{
  "n_layer": 12,
  "d_model": 128,
  "n_experts": 32,
  "router_score": "softmax",
  "router_z_loss": 0.001,
  "vocab_size": 2048,
  "norm": "rmsnorm",
  "norm_eps": 1e-06,
  "batch_tokens": [32768, 65536, 131072, 262144],
  "seq_len": 1024,
  "steps": 3937
}
Below are experts of layer 4 (counted from 0) of a mixture-of-experts language model. Rows are named router (the router's row for the expert), gate (a neuron's input weights, with its number), up (a neuron's input weights, with its number) and show model dimensions 0-127. Each number is 128 + 24 x the weight over its row's rms, rounded and kept within 0 to 255. Numbers have three digits each.
After each expert's rows: "comes after" lists some tokens at least twice as common just before its tokens as in all text. This comes from a sample of Wikipedia text that the model never trained on. Tokens count by the router's weight.

# expert 6
router:122141073144112161114119094102097117127122132096149108116161090134128106084119120101129126141152128164173110145152123108145144112116115103141114151150083128180117104142140107131115145088133095128113096160107152129150115131115089115119122131150115192143155107132070115080113113121151129187118103144172142110122172117161135125148088133091102097142117112128081099131106124118129155107113
gate3:108117148138123108131159119121157147139160152155116136153067148108133136107160123096152118163120104113149132124130090111170129121128115167170148114166041110130108144120141164113077141122148127079117141165125107155119120136121161152112143148159127101129107147110143131178132104099118099137126104115139133125126140090123098104111103175130088162162179126129145124111091132107088126132139
up3:092146104121143146116127124142176091112143153148112125131118131136088182107136110137124151169090128102108153106135130167117147127104138121125123098121113091136136093168128140114147158087111145128138142134119175100143122122145141124116110120150096127048133132181127138158138197112162106154114088101082134135131117096146138123118124159121119069148132127099126128142094095095167134119114
gate4:132125097150147122120098171123095160107125141106127138117127112108183109142138132144145124158135113126166162142154131115118129132129129125072126102156101120104137164143162115117063132064114091127111151131135128109129136130137104092150158113188143145166114126150122088084132142106109111148093111120150111136117193141105118115071182135140141136173119142127115107146133136144159149119160
up4:168139143116067106139107067164114120094121131147154121112156109140116114093122066167094090121139122137115113108120120134138164126123175134101167112108145096128123057086112123075133101082107133129124124121148106131128106125149124092117128124151111131120136133142141116105106085142120140119102112094137119162146146121128116099105092149179155110136125097106129106144107166105143150110157
gate5:121159143141128097120143095134156162093098161164181117130122100105135102123095143116163145101121160128139171100091145121118133090133122151136086143136121136103077128126124086138150123172143118107089112088115157099162102137174105108168138106138119118126141138128088131141096102119135141192147119134122181133106147110160115128100089126150123123128167109147110093139113109154111165118135
up5:144169146142150110125156102103123160135120140165124143103111114136100138129129122109150126099143148136121170171163148140105129072125159111183120126130129117110146120121168108145080118149112087168094115105106161127127110144127097134142130079139131102100120113128088117137193076100155148141151138132129116129128125139154135116122144129136160141141095144150108193074122091150098148128169
comes after: " ", " of", " the", " in", " a", " to"

# expert 18
router:158174125170133133103112158107126103136133115081194137142132128127135106111100099141153133100133157125141087159175101095140140091132121102117121148170068106140085113127155118137138132094158124099103102148144116113158138139109131103069096142125092138129146135152121119137100119140138129141110135155157136115155160105149147123159121100115118101165093123076085094144098104131102145123129
gate3:070122150126074101146125141107144135168122131127118154130118110154128101087144126168139156117108084118143118137130106100162110107099128090172148120126068131108133099130158155126136153128181149100160111175104117134127108176138172133084124130130118121099138122151095151118114131140144101142152128147132117140128145139097114090126141163115145139139151094169118148105079131142102177085129
up3:109119109114136146104090115100146108143088140129127087120112114157122133108111104153113160148117156114106081113147149155102146108139138118160095132111102124129102076152146125119120127052128089129160153121125185131086105137128157144155100114089126140103138168145185156161116137109134100137102095120113090144134119107109148119102134153140118140115128163093177103159150115103171135138114
gate4:113162123147128115157078158112101125134104143125136123108166099129143139141185153143146174168140133105098119163107095134078128104110152175109122109114079082101158127183130110143127114112116086114152143141113111127158145171166132122128132116152103129135158146095149092103147120127127124121123124141121108142136136124092134118078106114168140177135143131083177117120134085143129153118152
up4:107114131133135126144116108144146149146140150131134111123120084164122106146102124144108110123131117191136188095106139136116127162141147106118163089169142149126157126122173111121164106149106155146076145112152101137124102140123128083112119135104171154115168119109141109127131088132135187133102148089136103179155116121176167142140090115188118122161118119105124121119148127111092099128148
gate5:119151125135110100137117106150097124107111137129178163182130165162108122146138142127137158133084148071145114155149148160124136102111114134161118127102118163132143102087117122125155105133165128111138145114168118155116116136124144122183133086118112106156126133091098113104121153113146149151101135120137168155071189104165106148085117108126120156129151132102112159133132137161092142171126
up5:144133135138149145089153117142101129089115100154107160109107107117132141114135145116126123085162138116121136146153149118083085065151146106175134117127145107147148096118131111149139101104164146173125124131128098139113129146124110143167127084158097101118131117141120158097136088104157137130161131119147072103173121168163061099115123161129161118126129090142148143124093103091129140130134
comes after: "\n", " |\n", "|", ".\n\n", "s", ")"

# expert 28
router:148156091145132153117121126111124083132115114107137119121145087164129097116108120108120131106116119141183103158133116105149141103101086121120089169154133122174113071164132117133138136102125124117109080179094105117107135140141087118114148110140129147130154136128098094103089122133152184145116140135135135083143128118142162149168083123136091104162123072123120098111126108131089150163116
gate0:135124130112145142097090161149096158128131109136139107103138124107101125129146185103140118116111092123106101138126102119157097148109154164117131142137135106170160146142137138127135182142105114098125140123124133100177099179111098133136129133097068125088158149071139117120101108105137200114135163130121113154111134151118170122134127104127094163159159100121121107140121087092110124140103
up0:165142125112123131151165194114125137178150139076143141127136124121138143108142136121159143105123107134095119123121120145134151145132156137101159118091134151121149100120123129139133108116144090136170142150132136099102143133114146195100095098171134095130148140115060146153137141153117158087111114144112117137093160161149168095134131107150125096132127194130154131109112112128103150184120
gate1:149137166120101134138178138113141110118101160125131150118131099136139132102118124089172140127139145093153153098138106131194126144129114151143123148097140115118146061124101153147120125166114084161103100089157076149163066132119124092168124136170160142144153142160121144143084122153138140133174090136126136140123117146116111127139147129133101119104143123107137130105111121118172172103132
up1:126103111125098163096107173148129178116120153146124103124075109131109108075125128125108100089155154111121156105074124178134151155124167076130090134127162159152112114151095148132106136130113146180105127122142145081138127073147093123135120116130127156168109156122157105110155108109118118145112120103129117148090135131154126108135118150154123119135085100124142139143146096129110100111088
gate2:137130115132099090139154120143131106102105124172092118132102082123123114142110131123089084113087137132159132137105131090136142123135116177158137130110101147097120093134143138095142152142135090122149154127170134121077148127181129107115140115168146139100120153133091122138085128139103163143139157124118140108094124090135091131134120167120090070110098121149083133131188088104149120134105
up2:140188114130087098112128075122115138084132180093139131160109105120134072080125163120127122103116120113111088136136117109148109095125152137178136160169080135151107104113156110153142129166118117111157151131155142145156118085141158133130133117155120143149139132142118110124068142143124119141159110142132105104092115170100137098158134160113150137090121147089134095148117131119109119145139
comes after: "20", " ", "19", "–", " h", "1"

# expert 20
router:141182120156109156118112107125137122127110111108128075128122124146113124116104119130112129130124148168172108181162106111126143103127119117138112121145116118170072091128141111141126151130140112119109135148106137118159107117105117122097129142139084177153134114119100112075101093137161109142109090141146170105113125105150155092184096128129129101140133126108060096129077120125121172095104
gate3:117134121161086130134102149127165134149159114115134137146113131134152150084161120131166148138116090126184112168116110108151094115117112132169117079134108101080102119149104145118111133156136115135136126185139122149118144151159134138150121177120123132150154108098134148120149136116123111138128096089095093117087095150129116146105158164109118140184172110155136128133081109092090165153128
up3:131091091116128065098090136146188139116154188147130102136112135157090142104105104132119117155073141104125137108168121187127120105155109132144095146150101118124139100119141146075119156121107094109129157151109184130135109151146110144131121112145106086110145140104140120153119162097167124119122110101086121143152108088125144134089157138117122126128147101129145109124142135131159111101141
gate4:144103129124132108127077151116135150143123106079137140127164133117146119129124155163091120139124129076130121140155137130118113171136134139079144119136079111118122140117151136148084092141131104136157130158099120165134160150122107115177131138153096152152146114128157082136147172103127110136129097160157085148115180151095146113114165127153138099111121150105130154121132140131143198187151
up4:135161152140089105140124123163086148129160137182115129129129124138115100076113109114106117111093147142106135097138132150152139120098149135098172107120103101123115106099151149102141136127114182134069143099114132153143101138164116094113122088135193146122106164175148130141119134142125141100116120094133095171126136108167163068132139155124148095121099119130160149144123121116121143119162
gate5:140172126123137102122151116146157179118109151154167107155104139150129115095134155095145147067105142120120135143089118168107118074139160139141103171092127137103071071141099081133179112151135139133114152114126129117156128120137134118134160121152147156144165127111128120111129094099103124137131175145094123118121166130167117117107099117098102145125156118110129109143109107138128167089113
up5:152161148126164128112164137149096151159123136168123150117152096109169127147122162130156161114150153134122121168126106148133121129121159147160121093062154145144182102131105112133119134167131121110106105138117155111098119114081130131147136095136144126152103101115114095112122101114144152157113146176163129113094110140144132178109141155124128114148133119107114173111172151177087099117172
comes after: " of", " is", ",", " was", " as", "."

# expert 31
router:144115102140111133107115133105098108173113108083154108161139114141108125125107124135151118140121093133128114156112100121148162138106103072135055111143122084154122108194121112142133147123158081127141091165119166167124103140127084111135121103156142171143129131152092105132125108107166144142110111128158129129108132117136117120147114121094043128140129090133134115132122108126097150115101
gate3:084155162150055126178161117128158149146112139151145124138129157119129117100133100133134145160132142137131103138152120124141135141103083103168106119145078130093100136124120139148118156187154142158103106164113093125111105165152139124122128157151164131141143137132118144175105115135136114123134162139087144128145135071113111121148143168106103144156177105174121120141077128122111137154129
up3:125130143123149087081119121099130116104171165126099145147112145152113131127144116129087160163099121116117151114145147200110117057159108133174091130136143121157125089102151135090113174069095171111131134151171146136121147177151140129115129127131115092130104165124163138137150142104151122100109067142144121114128146132136125110133154152103100093140131136116111138124115137125126146125134
gate4:137103136109112064091112148136120172121114155070127142099124131085124112127152177130111147146105116127132153149122126079145100134146126146135090131162073096100134130107132139130130134137148102124118109183119101144151113119118105125098155106140102133146117125134125123153098101128135111120094144121149098174117143098092122123064193110140121156124119152087144149134131090127145181115141
up4:157144135104098124144135103127153158132130136126144127125161105135111085096090144119099089112089155199106101104138141160104163115123117119088158099130123093151158126126161162098155083099135177112132143126154107138134108089091107103086113144103117118079107129140156108102148104136101152115131115108128146184145125158108168126102114121143155102106103100167135121117111127144111140130144
gate5:147119097125105133147158107129151154112106160127162114149121131139118129160123118107140155108118162095117091129093152153149111136133099162159103087088132149109116070132119112120133122157157130095107162119110123103125105133162071085170105093137106138136094160100079075135135093097145148114090132149117162146099143088177128177113139125106156146157130143130156121139135136133116110134116
up5:161150151113139162078117114128126153139095111171126106131105081127130114117137162113133124097121159128085125203132179096124132138111151129157132121111153114121142126147169125124099141110155126137135094124193138139108105173126102133129141102125135100116095152143157119110130087136144182058152109119159120122116135126131140152114098117121152138123152110129137154110101144089102173154161
comes after: " ", "–", " c", " d", " D", "-"

# expert 27
router:150120112148063169086123134121099094157103104104107115135097141134123103114129120137115166143138146116123106161146099132134161099133126116133130144170127115119077112175158101137113148110151128126076151143134137166162131100090089111089145140142152144165176143149110131133096129116152114150102136155132172134119147112175136086141107122107090095131089083113109127125116118090110126148100
gate0:110159138125144140131102141118114128101097151116150172131118154129131102095208130122130149150142099126107109121134133115105117102070141129141103117133153142143141154182162127136100138144097109084129109118128155102145099146090091150108133177109076106107117141089132155143112139139095160131114125164107124127099125129097182091140155149100132120115157096130145123130127078082128143169118
up0:170128136094128161150188188100144135141137135114141152115137101121131110090087132145164148118123131135095120134101140130083137109125149122115128146053136131110112119112134115094100096088158113165150146140134129134142131135154123158142111128086146105109136146169127100110117180157141132143130096136104131136136121119128116144112126126209091099125127098140063140112127136106157106122099
gate1:157087167153130165105124167158135126131111137079142119110113111155140071105098140157139146143145113121110121079129127116158104131097130135116124094122141142136137075127105133123070132205133103131120122108160129120148094119106104119112158110146147123124165107162131104162106133125149102147132102118089133129155122140146124124140112109130075140082101159097126148119159162116176160152109
up1:126112111167141129152131109158147169073099112134137130132137114171114135094144155114149117069195156156140130129090096143065114138157124089153119133125156137105114123146101143158104113138131168109131099138164132142127142063122118156150139127135129167151115110132148116139148106090117145094135085107176114120111089100152100128132110132112118114122098165123129108141143151120128087128158
gate2:133115137108108104190138152176149126145078142157111125121085123120110087131126137178115091158111159125124121153094097097130142131166136174168126141143143125141142082150128127120140131154101126120133124132142120169101147112163113098131169117135160124110152140147078109158075115123118111126151110154130125117142126131171113154095092118130156084107103129163071129146161106120127106095136
up2:129134117119147149100112083144159122091125154115143099129077133167147109127108116110171097098130147125120098148126113105083136139168192127114124136121109111116101113136128117147154138163120145152128130151159128115115099112128151122112145130181086148134131131167151123087152138164153107141150113125126115124094128143044108117117095086120131080152126149114071122111130086111116100137153
comes after: " M", " S", " N", " P", " T", " L"

# expert 12
router:144165095171084139080107092105116120147137115108179113139157106131137109095109111159140129115121159146144121159171108107115156113124108116128129144168094118136113101136138078122121144090132116130100124158132162124134098116114110126077112120155096191165139134172115103109125097136177103162118129135161147115102158095145117154172109116122129111149113135102079105133111099115122137099132
gate3:106120141123091124131156156114199136154153116143126123173130081100169136105138117135214107131147112145172112139104111152134140117086128140173150156169104127109136123144121122119108154129141104101160175152109105143124095113143150149133148103159103128133149129099130167128150130116144095153100149119114101151121162122145126139157106126089106136139152080144153116111095147142121138122175
up3:151138131112122104115124124109172149133129120156086124140156114133078146096116148132138151128073136110102141124138132209148107127098153118136123122141119149172150067151136133096190155130110132123095176127138167109112140144152134172142144117132102108095121146146158127166134123118113109129085091098125123168130128123151153130147157107131095094105098131119105127094115107121172165148121
gate4:152146115110114138126085112118119128149111151114146153119154096115142102122124131159091167121123130113128143129141147135046185185119113116084143116143099143107144146172165139111132133149099109128152116161131091105117136146177107092128120132152121141089156139143166111142145122136136125152165110157155139164102178119073126118098144087124166091120134131111145112162121128103162146141124
up4:137147135093118170100075083155163094123139155155143121107111076160129098126147160150094096140164137163091098113145123138143140108103135111092169095096167115154124104133137099111107114134120152163133148122111094103132101131116148082140109131123139118119105151149119108121140125121123132124111158140150157137123102126166162080145094174181163104080120112166112125129133141130140149126122
gate5:147137122100131131130113084143143134085146143133174142156121166138119090134104132106102154121142166074128146129096140101117103111143143145109119130121123154065094085105079099152153103132119132127104169121117140127126093161128120147142159134157107136135127157093132103135091138118163149147109175153120113129088166132186137097144116118127123136146152167121172127132109077115111111114173
up5:168134158108159147096151122147106139163133132171153190158115109126123147100142113121146124103114173109117141166121121137148116111111155154154123080119184167141172127118115118141136127144181111136124102140151121136108102121112112113142137131124153109151124133146130110131107118080149143164158116108122111098134147167115121103126118150120208140161124129090138192129108130164127119164163
comes after: " of", " in", " to", " for", " at", " and"

# expert 25
router:173152130148128129112093104113117061133100123091150089128138088136099110128104078145153144110134130121125076166163107139126151105114118127129124150159112094147095087114143095134131135109132124078116087149104107109161121101134118128086108110130133137132129115165111110129095125122184147149128111150133160111108152086139118135171100113145111105148131085104077115125106109124071136121129
gate3:071122139159106127123143134097157150146194135154152134139117112092094141128144136133180173117163130143180153172130088159154127124107108132175131119166116092120159117144121158148097149122140151116153171142162102125135095148147162127099133117171138118114143112141108132112139115117168131132132131130107106133142156140106120142138120122133099120146174108153139139137074138097074148128170
up3:161131124087140147137115110077144114121119161115117145117144124120087136128132135118118116150072142074111132100144144164135161124122123129177133125103110104132104094151140125066116151108140120038124152106130145124123102167134111144126141170121113162060172125107135153151143120117149104126134088110128066141138143103131133130101110141118116100137106134111143142165136121097123098131099
gate4:114120077142143123106084144115105125126100125117136170135114095127149095130145131145112149156133108086104139145133094122084104137061150174081114127138122100134148133147132133143080127119140104151133106152101077153150171160119117119100156098143083164117146123090156133134145135128158110114148146141129101135120163153108108134110122097137123147125106169100162153147109085118131189149151
up4:102103091144130123135121103161136162169157130125137091117117056142119067134128141155078124123116116181151132081135122125093111142120156139128115084124128111190107139146160160108138122149109155125141123122159137087130093099115114095133111111130172160124120099102115120135171102134084128133108118113155151135129107142156147156104131169153145101123108134151150135129111108153139160101163
gate5:136145121094130113129158131155172158135135138166163130157107114152110088140121171128126141105123127111131166140105122143131140111137122125155128109090140138098124083154077110137150101132139137106115131103126129121119137169154110111188129122136132148141151065088133095102110083086113173140139149147133172130111129067162106119075152138161110144108103098150107125109113087141139161146132
up5:160126160107141129103142154117152161086132123170122170138131156113158124104153133115153150118143133100123150162152163123119109119122162100151131079117136125096112093147173097149092117167140110174122138109137083127102115131109101131160140110141125087128078107139127103121142126117134153143117094142165068118117131154141130098132105171127173149128121114114132159077073160119123129136164
comes after: " |", "\n", ".\n\n", " (", "\n\n", ")"

# expert 1
router:145200106146115135108127118104098067123130094098164072158093119147138098086127078136123138151141159125147113160146110103140141101142106122103115141118121087160104091148145103127147126116138128109092099152114131114145116108130124118092113130120129142142161109168100105128071149137153124151115119152177161110105116105156154121156123095127109112154112101124122113112106122124102150120070
gate0:112163106142148110086097152103129161102127092123097125120171141124067117083157129095137134126109111103084138138104111115099126151114134132146105138126093122168154147149106153113116141157086127118125124141130130090178062141146102154122158150091087133110133153111130109179107120131115147128101123137135093114104151128133155142148163093115101133146142113104163180120113102082130124132150
up0:152135150104094087173152176136145107129132127134135180140161106131140117090114133125164166141134132138119119131123123141115139121135123112111174155124144102105117112089108116164133080100210155115107150142133134129138111157099116114153143122150143109092158117167078104112184166132144112104148119170125139134102136133116142097155159107139068119087145139135131105147156149114112111132118
gate1:135142173141137150164140153149120101148102131120130122091150121165144091150099156133127096149136112117072133106169136104175158144142114140140130150139155130122136104102118129138118102179120090066078109112145093139102104161143166081165186121147110126137159122178111093172098120164170139134125117122143126140118140109144138124139106129120128110112136152133133163105129128136153145092123
up1:149129092116094110096089138156162181095144132128127127169134134141092140121140162120081094083135132118139119117097102138091142129161177130150102137175166170124122172118102137147091116124117144108116125148162123150134112084145131095123109089093110105122148136134133122102131130129098140103125104122142086128129145117124123111180095117109113141171095153156134100140161161112120080114098
gate2:126108133147110116183108093188107115137117155155128139064116099129129114100142114164140099132130123132112179142108102096122115134124160145146135151127106185165138093143130129109134148109147109130121141127173163127098148084172113105091122150162144141114146111105105131143107111135117164138113124118151154112135109123113081116134090107141138122082093107135108132153185128131147113078094
up2:135159099139147131113140090177090099118103141127145093157111122132107132098092127112130111121114141102141058144125144138145084085137154139156116147157108121145155150119125129175172167162155072137179110138138138070128123104133136129123117172149108144115113138144132124104099123134133109164184114123136110139109085131079127123173113145124140111121134157132121101112089102100114115141144
comes after: " |", ",", "-", ".", " (", "|"

# expert 10
router:136128100134103124090110155114107111135142132105155132139152081153087138095087118116137139143140098143135091125137127129126151107110133130095117141177133130150141109144139099122116164104145129115101133144134150134165134107082134127077109148131137138159178155159079111131090128131137132185100114150145141073105114091156126166157083127114084103165127112109127105133122087083123172097123
gate3:117123127102115134127136118106203142164124156150114142131145140119143134113178093127145148151135128123118099102137111134179101115121104099148155112166083124103136109148118159128090123140135139110117136164130111127140121131118149154120097178145119128109133155141133153152111137113136102146156097151155108148144139107110122102146116172112098098109169101181140145117084093098060189108150
up3:120122145096153139136094101100141107149131124161121087151120103123144143077146095109112149174081121055123120086184148130106152109116128105119102175131101157152131115098115119136158131103126134149148158121163168117080141116148156124138122131128123131113133114132138158189123150107167120085110091121121083152129099098159125144148137162145152112149117121138098104158134137122129126125160
gate4:140114133144133146149113114116114178111096147114143157121139147138174125103105138167141143157142135122127115139152176110090131148122128148081158121174093113146122167119156110137062095101098089118129151138143097117149123131128111144150131100151132104155112146110169150094098135141154159106123101156132129138098161150082117142095165109136139167096122147087149117124146070110116170138150
up4:130113153099078129112157112149133115111138131153146133097090095151150088097129155157108075109116140153144142108134125112100136175116165117118120155101161128182106106112162121102132100130142158086126132111117099121122082123114119067074125148119167134150122158127129119139129121148116148109124112093179121146144120144135174125183113167157157147118117174112140111109152144134119119103147
gate5:144169113081106128177123095142124163106133143115157143204146146152102139137099172143125130114108124147140089131120107144129116087141154165127149095150118131103124106101074082096137120108144156142078147106122138110138119139130083126165144101126132106117141169092100104083108148086148144140110146112122165148101120116135125135086113111147123143112131146084148098141127125093149140143135
up5:152157167109142172124124125132128091135130138185136159068125133125152150131132145106147116098131131137083146171090126131120150128116144131156158099092116105129129117130153118108141128159128162152103115144085159099142102107089142129102137102127152087138106181169124134125113127082105165130098103145104121140116119150112139103137107159121145115095111159154109130089106124167129119191176
comes after: " the", " C", " P", " B", " c", " p"

# expert 29
router:149158117139131173112114123124122120171093134115143144164096101162136095125126079149072127111087131124124111139148088138137139118119078101132114133155092114118108105152155110151137117089198095108132097147123129157159113120114087114089114111132136146144121130148093115109109140092152184137092099153173143142127127127140108161120122096098075115143133092101103121132109122104132143112144
gate0:094164123119147131117062172136106153120105101136109118130148154111110147107139086097143120096101135120097132119088137134092100146085132149097078093143123109149154180167133140153138127157107130094117118136112148094170108142097071129085142163132105129137143145081109151157107103141099148159149145154125142142096126124125141130156152134127097123120146150139149119146162116106153151111167
up0:138145137112129110154173182164154160159157134100133171118184114109135133131178096110144136130116125153138103151141130142138112122124119083088118100126177100101124127126162117096120109093142104155146148139139141100119133158100140136119132110126137104088129132138065145112136164154152168105161101135108150146124167174112141099126117113143120103117110106101097106126155107069106163127134
gate1:139104165124152177144128142140113128126127151114145142113119136170139091104121135166115154148103126120097144077129108091136106103141119155136133126117141143146144108128119110113123153184123087096104086075098105131166097137095136110141143133159120117170152113177150111151106096140128139183119128154117161189122121146130104154114119131153074136139153141118132185096100130116168142115136
up1:088116116158096087111127137133163175084126130133126135153082110120077124121154161125102143104120123153138140133125088152108122104180150085156128117130163161133140114138143104159116096141143127193100143156150072127129141098112130135146106154139128142086097128135138112142125082133127139109115065136143105132129148119113104108129100157123092088140126171102138114110147142133113111084159
gate2:148128109139106136151144135200147167170065167121098121169092114121140091134151090141106058124088163113138171173116124128132124126116121156133097103102129130144122089142123104161109122137112118148133133125159108146086136113146119106098127140145157126138086149149116109127097126137158150117116124138130141123076113151136128124118133164107104084130103122136151123186120094113138142105152
up2:118173110113136111091136103145137165095136133111137118121072098099136114134101158132129091101093120082153125118114118115106138140147143115141105167144124147145129096134128111143149192166154118103125098090159148121110139104135145164097133147143111147153113117147154114132113099130212125109140167141131147148102135124086113145148123158115155076133112145133100081131116067118110138112118
comes after: "20", "19", "18", " R", " United", "–"

# expert 4
router:127146107162081128102127124107095060132121094100163101130104128134135148113105111095145159140118080140107097154149104121149156114159120094117112109153114088132087097163154075158101133093135114118126112136097078137138098127095082099120130124131127130157155132127123098084101121130134169149083102141120172109102139111131117113126089110118109128153109125125112081110113114097112137140138
gate3:076148111082097104152161146092127148166121127161126150110130120128134155125143110118187138147139100125178137150135092158147104135080073112158140142132109134115123125145145163097109100155121108099140112164097115151102130085130143127109144140161137134127129134158136142159149067121138107152118136163137130133122156141084113114158144123128103101134164092170152125120097097087099123122164
up3:120118142104148105105157115124113116139084162112110097161066123133114117098121112120094157182068149069131121153131114143129128130139157141174103124130098144140142068132148101099104124068139173107128139118158140116112127134155135147126118138108115148103140133134131136167170143097151129119131126110106115111131117117146162124155159134118108111166103116110143118162133168123186087151104
gate4:115138103154174142106106159137108165115116122077136158112102065114169114104133134128148169171115102127145121162134122110149120159088129125090137092165111122126130142160147142154110098104113087109117145189104097129120135145118111111098131117125107129147143146099176122129132145130125145142167125135120131125130188128091117144062156084146105136126137142148180113128116098109142143111127
up4:119161133116092078120116108148115109148161114109142144124102087135105115112123128132119102106110129162189136106136167109124157152108175093099161120154136095140130124148160131130144140113097170097093102163089125145120095097102149095141142116116145129125144143138140149117127120147103147134128112109095127155111175131176154087146116154201111085121102119144098110136137128148167126110167
gate5:139156152108105120122132117100163159124133135173194138139149143116161118149113154105124130115139167144114131120134111134143078086134143150121109100115118150132087107145081128104134111156132128087099131062142151136086119108128112150163177086127125126157133172101078089107122087126141180153104097125098143151100126101123147131104096127097123121120135147116136105100138109141094142149124
up5:129126131130149151123153151147093123121113101174100151094139130122151106136139147098138149121138120142119168191165155125111096153131150095126163144095147129107143112087157102150104124115159130152113143136151164115137154146156123124120149100111158124122104128122151121086138069105135162150115061164123116127091119148148159105120102146125188120160161114130128120103113108154101160167172
comes after: " ", " (", " M", " ad", " An", "i"

# expert 7
router:132144074143122142069109128116102111147119126102173105114164102147122122115081118110123144124147130134158093142166099117134145100118091105114124141165123119153109109120122095139129148083128097136083106149110121135162143122103108128095117137127099191183142139163084095086106119141143136158116079142171139066121133097141139139150096132135113120164142115122114125125113103109123158136106
gate3:080128098139093093127135122128165135145133145140119127125096148103122137144159120143138169129094105087116119146103098137192105135092084140160171137175101097123109099105134171163142125128138122103110136185177111137128159118142136142139118155136112149127150150122140138152127133121142113123127115148116114133138168096088120111125152158117117096141184135155149130113088075117076119098103
up3:112153084112118107126111116131124117121150110126128134137094115124096136105151088131112158168072121091100098085155115107107158122129156138140115130130116111140173113130130102093135143074154112159168163142142161100127113161134113150132117121128085136074182144128150147137122162092151112119112061099078095153118116094168109136115106135117140101137139128134114119158127172130123122128097
gate4:134152122141119110137081183142115146115136169092117163125104115112135100142134159141125161154108139117149154133137142092073121121116144153086157091154085117104157156150137136153091127093139067143124138135111106107167139147145153134119176125145101133175146149113145150106126138122112163142096095142151115140137163141119104124090148080121131157135116163096143136117100088135151166158111
up4:125166117135080114133114088166145147126136094140148152118119086153113065104134132155075102149118143164125142115121116155094117136131148131080184100101179116183106076113133119114110077138110153120128112151120126113127117119133081077116125102103118157125085136147147138139129093139139154123120110122108133154161146121127163127151124175179119142151130119139117119114105115147130122115151
gate5:134161116136118137127145153139173156130125131163172150136129133081145104111135166105130178102108163121143145131118163118145076123167146146132079148123157148104091086126120108126152104144127122132090125102109121123110089174147114147139130061142101125123113152124068098133104079137142150141137128097133144143117136109165137148109091115102157133151141122119134127127081127126083170143103
up5:122128152121097096099150127149122137170147160160085148143116141110092132122106136108141155101129172112080188164150132162141129123101124145145108133099139124109121148126103114164128137135129128133110132090128151116130145133153110162132105114097145124145102123115127101149154064122146151135148076193103129095135151122176151130109151148146169120108071123150090141101125118136086114116168
comes after: " the", " of", ",", "-", " a", ":"